config.yaml
d_shared_expert: 384
moe_layers: [2, 3, 4, 5, 6, 7, 8, 9, 10, 11]
routed_scale: 4.0
init_std_router: 0.0101
lr_router: 0.00084
norm: "rmsnorm"
norm_eps: 1e-06
tie_embeddings: "early"
optimizer: "muon"
beta1: 0.93
steps: 3088
dataset: "wikipedia_en"
Below are experts of layer 3 (counted from 0) of a mixture-of-experts language model. Rows are named router (the router's row for the expert), gate (a neuron's input weights, with its number), up (a neuron's input weights, with its number) and show model dimensions 160-239. Each number is 50 + 10 x the weight over its row's rms, rounded and kept within 0 to 99.
After each expert's rows: a language model's description of what the expert responds to. This comes from a sample of Wikipedia text that the model never trained on.

# expert 5
router:60 49 50 57 68 55 59 33 35 64 43 47 53 54 50 54 47 43 58 39 39 50 50 66 42 43 49 49 66 56 52 43 39 64 54 58 43 53 31 47 57 45 53 31 39 49 51 65 63 28 48 61 28 50 34 43 63 33 47 64 49 43 58 48 39 49 42 46 48 59 40 57 56 63 32 43 31 45 56 58
gate0:36 57 28 62 54 56 48 70 40 59 44 55 48 48 30 36 67 60 51 54 84 26 36 47 62 44 66 43 57 43 37 46 38 55 45 32 46 45 43 46 52 56 37 47 55 24 45 63 49 29 56 40 48 59 37 53 42 43 35 57 60 64 55 58 60 57 52 19 51 49 45 60 46 55 64 41 42 55 46 44
up0:34 44 35 47 53 51 60 67 36 56 56 51 53 50 53 38 56 41 55 53 67 23 35 35 57 43 50 29 49 40 47 70 52 46 37 30 48 50 49 61 37 46 54 54 50 35 50 69 57 39 35 50 65 47 48 38 45 58 44 45 45 54 57 59 66 53 59 31 64 32 45 60 51 46 47 61 46 42 61 45
gate1:52 52 42 59 58 36 66 71 47 45 41 49 58 56 55 58 39 47 56 42 37 43 57 51 38 49 51 35 51 40 61 37 53 62 51 52 46 42 44 46 59 55 54 69 52 55 50 51 63 63 53 61 53 59 38 38 55 34 37 71 50 44 48 54 46 65 41 54 53 77 41 57 29 41 53 61 40 42 47 52
up1:60 48 56 37 45 37 57 43 46 36 59 60 62 55 50 62 44 40 44 51 45 45 55 47 61 67 49 53 46 57 57 53 53 43 71 51 68 53 51 49 32 57 56 45 67 55 43 26 38 35 42 52 38 59 29 47 56 44 53 61 35 37 48 68 52 72 46 53 71 51 39 53 41 50 54 46 36 55 37 54
Head nouns that finish proper names of organisations, awards and taxa, often in lists or tables: University, Award, Racing, Species, Course.

# expert 11
router:45 34 59 53 55 53 47 36 42 48 42 49 56 45 57 35 44 50 68 39 61 57 41 56 64 72 46 61 45 46 57 44 42 55 31 61 53 33 42 56 52 53 44 48 52 49 51 53 41 40 43 37 46 48 56 30 49 54 42 74 41 34 47 36 37 46 37 72 46 53 54 64 39 56 53 53 53 58 50 51
gate6:62 46 43 50 60 45 31 48 51 36 47 54 51 53 47 63 55 45 40 58 38 55 51 50 62 53 42 57 67 60 43 61 50 65 58 47 47 45 21 45 46 44 58 63 38 40 60 56 57 50 43 76 51 41 46 38 51 71 64 43 64 66 41 57 41 63 58 47 49 46 58 48 43 45 57 53 52 57 44 45
up6:47 45 55 37 71 68 32 44 62 57 58 61 43 69 54 23 54 50 44 55 55 47 40 57 64 63 39 62 45 60 58 55 36 53 33 50 55 49 53 45 40 56 55 50 42 61 52 67 51 66 30 30 36 66 46 51 78 33 51 50 58 30 37 45 46 50 60 53 40 47 54 46 55 50 48 64 68 59 54 54
gate7:43 51 48 69 60 49 43 56 32 55 42 46 61 62 46 53 45 59 65 60 45 58 62 53 46 49 61 28 35 39 38 35 50 64 53 45 37 45 54 37 50 41 52 69 59 49 47 62 43 55 42 52 26 55 47 32 31 40 44 50 48 42 52 38 52 57 44 48 48 40 43 69 51 67 46 54 54 59 60 53
up7:34 59 71 45 39 50 65 47 56 48 53 40 50 35 40 55 56 36 31 41 60 36 19 58 53 43 41 59 64 41 68 61 47 36 34 56 69 58 45 46 49 47 55 44 40 50 47 38 51 35 45 33 62 38 55 71 55 51 42 57 47 49 49 59 53 43 49 57 49 54 59 53 47 33 42 39 27 44 44 47
Opening parentheses and bare spaces before numbers or glosses, mostly in tables and infoboxes: Highway 132 (NC, mph (260, | 0.

# expert 19
router:55 47 52 49 48 58 49 46 70 47 55 34 48 61 49 54 61 52 49 49 61 45 64 33 65 48 50 41 40 55 62 25 39 54 63 55 58 39 56 51 46 54 52 69 63 56 53 45 47 46 44 34 53 36 66 57 49 74 37 40 62 65 38 41 56 51 48 44 41 56 73 42 53 35 42 40 50 33 36 40
gate6:53 53 34 57 51 44 46 34 48 51 49 26 51 43 32 70 63 31 41 55 54 52 46 42 63 47 36 33 49 43 50 33 56 50 38 54 48 61 62 42 51 46 35 53 60 24 50 52 59 73 51 36 43 51 60 45 49 48 52 55 33 44 46 58 35 54 15 51 42 60 48 42 42 52 56 44 51 52 55 64
up6:65 53 53 35 39 61 48 60 51 32 56 56 58 38 52 56 44 66 66 31 51 59 45 48 52 64 69 37 39 54 58 42 46 44 65 57 45 56 43 59 65 40 53 58 49 61 49 48 53 41 51 54 47 54 42 61 54 69 46 47 68 63 40 74 52 55 71 42 64 42 42 60 60 69 50 45 45 66 71 46
gate7:50 81 39 54 48 47 48 40 29 65 39 55 38 57 45 50 51 51 60 51 69 50 36 61 63 37 44 61 67 71 48 42 44 50 50 55 67 60 43 61 44 38 34 45 50 58 47 54 59 35 49 45 55 41 50 54 32 46 45 47 53 51 64 60 56 50 53 45 56 69 46 60 51 46 34 56 34 34 62 45
up7:60 47 37 47 31 44 38 61 55 42 59 48 49 57 57 58 58 44 37 72 49 33 45 45 43 47 45 71 45 51 48 48 62 49 52 41 61 44 41 58 56 41 56 62 60 34 56 65 52 48 56 68 58 62 63 73 42 48 58 38 53 28 47 57 46 55 63 31 41 38 55 50 48 64 49 50 47 53 61 64
Forms of be and have, modals, and commas joining clauses, as in said to be, has been, was established, can.

# expert 22
router:62 67 55 37 40 35 39 54 54 63 59 43 56 43 51 46 60 54 58 38 40 33 55 62 63 38 57 43 31 60 43 51 53 56 42 53 36 41 25 47 72 39 64 46 40 40 40 54 45 64 41 45 59 66 50 41 52 42 50 38 57 49 45 57 41 35 57 71 28 52 34 50 46 57 40 38 37 65 62 42
gate0:57 52 49 64 42 47 42 41 40 31 61 59 48 31 33 55 67 36 64 57 36 61 29 60 54 65 58 28 50 36 43 33 38 37 48 37 69 42 63 41 55 48 50 39 54 55 43 47 34 35 32 51 53 42 60 49 44 31 39 65 63 51 63 46 60 51 61 69 55 52 45 49 38 44 51 47 40 46 56 50
up0:50 53 56 59 44 27 50 55 56 52 62 61 40 42 41 48 50 57 53 56 39 47 30 92 50 67 61 36 47 35 52 30 36 49 47 46 46 46 53 49 53 54 48 44 42 46 33 38 40 38 35 51 66 39 64 45 60 45 45 59 51 38 63 41 76 53 69 73 63 45 38 50 52 54 52 47 48 53 66 60
gate1:50 33 50 71 57 50 38 47 44 59 46 48 60 62 45 42 50 57 60 39 54 52 52 60 52 48 53 44 53 38 53 56 44 70 51 37 56 44 79 56 30 62 47 30 44 38 57 46 39 38 34 53 72 64 42 38 67 57 37 39 51 15 60 50 33 51 55 51 58 71 52 50 51 47 54 59 63 35 41 70
up1:65 41 48 48 56 52 46 49 31 63 47 52 44 53 53 52 43 48 66 53 58 47 49 42 49 49 51 48 73 25 59 61 45 43 58 36 58 60 62 52 35 71 52 46 53 45 51 59 40 43 41 47 60 44 37 61 52 62 49 56 55 32 42 77 45 53 46 41 31 67 54 66 58 24 31 72 50 43 41 66
Line breaks, pipes, dashes and heading equals signs in tables, track listings, bullet lists and infoboxes, such as rows after |---|.

# expert 4
router:38 52 59 67 43 46 39 39 37 59 47 52 55 49 56 63 39 53 81 55 38 33 58 56 50 62 50 49 49 49 29 51 61 59 53 36 54 54 53 26 56 55 48 37 45 55 72 56 49 55 55 56 26 53 66 44 44 51 45 60 70 62 45 47 42 60 37 41 36 70 64 65 56 59 58 40 32 53 51 37
gate0:53 42 19 57 43 34 36 57 57 44 42 45 70 46 36 51 59 59 50 69 40 40 43 67 41 49 31 44 52 87 66 54 40 65 50 35 50 49 43 42 40 59 53 57 64 47 57 58 49 59 45 55 42 56 49 50 59 56 53 38 62 31 54 37 57 52 47 51 54 46 55 49 51 52 29 46 32 43 45 24
up0:70 37 27 61 71 34 47 58 42 57 51 61 60 54 54 61 52 47 60 59 53 40 43 58 56 36 32 36 45 45 52 58 32 55 52 40 52 41 45 61 29 53 51 42 60 65 51 50 60 67 55 53 52 41 43 58 68 44 55 53 34 57 62 53 61 53 61 50 71 57 51 46 72 50 53 60 35 37 69 40
gate1:48 72 46 46 23 50 65 54 66 64 33 42 53 57 34 64 33 46 46 42 50 51 40 50 55 38 38 42 51 40 43 51 48 60 43 53 64 53 55 47 36 50 58 37 33 67 47 49 50 37 65 40 60 49 29 44 70 45 52 58 58 62 54 40 37 57 69 31 36 33 51 57 44 59 61 33 41 48 40 54
up1:50 60 44 62 39 50 61 54 64 67 41 49 59 49 54 50 43 47 51 67 50 52 54 49 54 45 47 42 59 41 51 58 50 55 51 51 45 58 55 39 52 45 59 42 44 68 57 39 53 68 56 43 63 40 31 59 57 42 36 50 51 77 35 45 42 38 59 44 39 56 34 57 32 56 67 66 46 43 38 44
Closing brackets, quotes and possessive apostrophes right after a word, such as ), ', "), plus final pieces of foreign names like Nadej-da.

# expert 10
router:57 39 48 60 37 50 43 52 42 42 42 54 62 48 62 44 42 50 37 50 54 46 73 50 49 53 38 56 53 48 52 60 58 42 44 52 57 48 52 31 61 72 52 52 48 59 53 44 53 51 50 67 55 74 44 43 38 49 67 44 76 59 68 63 55 42 48 48 45 65 59 39 37 27 51 51 49 56 46 56
gate6:41 60 44 57 59 42 48 38 42 61 49 46 47 29 46 42 44 45 48 48 70 44 66 61 50 41 45 69 30 50 36 66 58 44 47 40 66 46 48 66 57 54 42 48 45 53 33 55 50 48 53 48 56 55 36 46 49 69 58 54 60 42 55 58 37 40 50 42 40 42 40 33 55 47 54 50 37 59 55 60
up6:51 66 54 39 58 55 59 55 38 60 52 63 62 46 49 70 51 45 56 53 58 52 65 43 44 46 50 53 49 57 65 40 54 42 58 38 47 57 56 55 47 55 51 64 46 53 61 33 59 49 70 47 48 58 41 47 47 54 44 54 32 58 31 53 48 69 49 69 59 38 41 54 56 55 57 67 36 39 54 45
gate7:35 37 36 60 77 43 59 41 57 45 61 65 74 41 57 41 35 68 58 51 53 47 54 50 53 46 56 67 62 51 33 42 53 48 45 53 54 33 45 43 51 53 57 62 48 49 64 59 35 52 55 54 43 67 34 30 43 34 52 55 64 52 59 51 56 39 53 62 58 52 52 63 67 59 35 43 52 54 44 30
up7:54 53 47 56 58 50 55 32 45 77 63 55 64 44 56 56 44 45 64 53 51 31 46 55 52 34 54 29 49 63 50 50 50 43 49 61 47 43 59 40 54 27 43 47 54 46 52 78 39 36 36 54 59 57 51 44 45 58 42 46 57 46 36 45 50 46 53 55 53 49 32 42 64 67 47 44 47 47 58 29
First letters or short pieces right at the start of rare names and foreign words, such as d-h-arma, G-ries-edieck, R-ong-onadi.

# expert 0
router:49 50 50 37 46 53 44 52 43 56 58 58 40 23 58 52 49 42 44 32 72 45 57 49 57 46 38 50 42 51 21 57 74 38 49 43 59 62 42 51 71 62 45 50 35 73 69 56 62 43 38 54 44 59 51 51 43 48 53 46 58 62 64 49 55 53 44 45 57 45 47 58 60 38 55 41 61 58 61 43
gate0:57 70 42 59 39 44 49 62 57 54 32 60 38 57 54 38 39 49 51 50 51 54 53 52 66 53 35 57 43 50 48 45 58 68 45 40 74 46 60 37 40 57 63 53 37 47 68 66 49 55 47 52 20 50 42 44 64 39 52 39 49 51 56 41 34 51 49 55 46 42 36 58 48 46 61 55 53 33 40 61
up0:43 23 48 49 39 54 49 45 50 67 50 34 65 46 46 51 45 53 67 48 48 59 35 54 58 43 64 62 38 47 60 46 40 59 36 47 43 55 51 67 48 49 49 36 39 40 59 54 80 92 48 56 36 35 57 48 58 49 32 29 40 35 56 45 39 44 46 53 42 44 58 54 31 50 31 41 54 57 40 48
gate1:39 52 43 47 61 36 57 37 62 39 44 53 57 55 59 40 35 67 37 41 48 57 50 47 63 64 41 47 39 63 44 57 36 64 46 52 48 50 47 55 44 62 49 52 81 51 37 39 56 54 30 50 46 50 44 38 62 62 59 61 52 40 56 44 56 40 68 42 49 52 56 46 57 66 59 18 55 57 59 64
up1:34 44 55 44 43 56 49 40 45 46 60 41 41 45 59 53 61 71 46 46 43 52 50 47 60 61 43 43 40 63 36 58 46 57 45 55 73 47 41 65 56 55 44 58 64 63 47 38 52 41 31 62 52 38 43 37 57 60 52 50 61 36 39 52 60 47 48 39 60 66 57 47 51 76 48 31 42 41 61 63
Middle and final pieces of proper names and foreign words, especially after a capital initial, such as R-ideau, Imm-okalee, Bab-al-ola.

# expert 27
router:40 64 66 54 43 34 33 42 51 65 40 60 56 60 49 35 58 49 55 43 57 40 50 37 51 30 46 46 64 58 42 55 54 41 50 62 41 48 44 45 50 73 72 39 33 63 42 45 48 56 46 42 53 59 45 44 50 59 64 55 52 60 40 51 52 48 56 55 51 38 42 51 55 38 63 44 57 55 44 41
gate0:45 48 43 69 53 46 56 46 58 53 50 50 35 56 58 44 52 38 53 55 55 57 45 47 48 56 37 58 69 50 37 56 51 39 55 57 09 48 43 44 50 56 42 36 56 79 66 39 49 58 54 44 37 35 70 65 44 57 53 26 39 65 50 50 40 49 38 54 56 55 49 44 66 51 57 27 28 56 41 42
up0:34 49 49 63 43 41 50 43 60 57 53 73 36 51 49 51 52 41 51 61 50 59 43 55 48 65 32 63 50 50 47 55 49 55 48 68 24 37 44 48 48 38 50 40 49 67 52 43 45 64 62 39 61 28 68 61 52 52 55 35 37 54 35 62 32 48 49 62 52 56 54 45 59 68 48 36 42 62 48 52
gate1:51 44 58 71 56 37 42 50 53 46 40 35 56 36 44 40 42 32 39 65 52 55 41 58 40 48 54 40 45 56 58 44 55 49 54 55 45 61 50 35 47 51 47 42 48 50 62 49 49 33 41 33 30 51 50 46 50 35 52 63 43 55 67 32 53 44 42 39 47 47 62 39 46 57 48 33 48 56 39 22
up1:72 46 55 53 67 55 53 47 72 59 33 48 59 46 31 53 45 36 44 43 55 56 35 38 64 46 47 36 48 55 38 72 39 57 47 57 53 47 51 43 52 62 59 40 39 34 40 65 49 58 55 48 51 56 44 48 69 37 73 64 66 46 52 50 44 47 45 59 46 50 49 57 39 28 57 73 61 58 41 63
Line-break tokens, mostly the second of a paragraph break before headings, table rows or new paragraphs, plus degree signs in coordinates.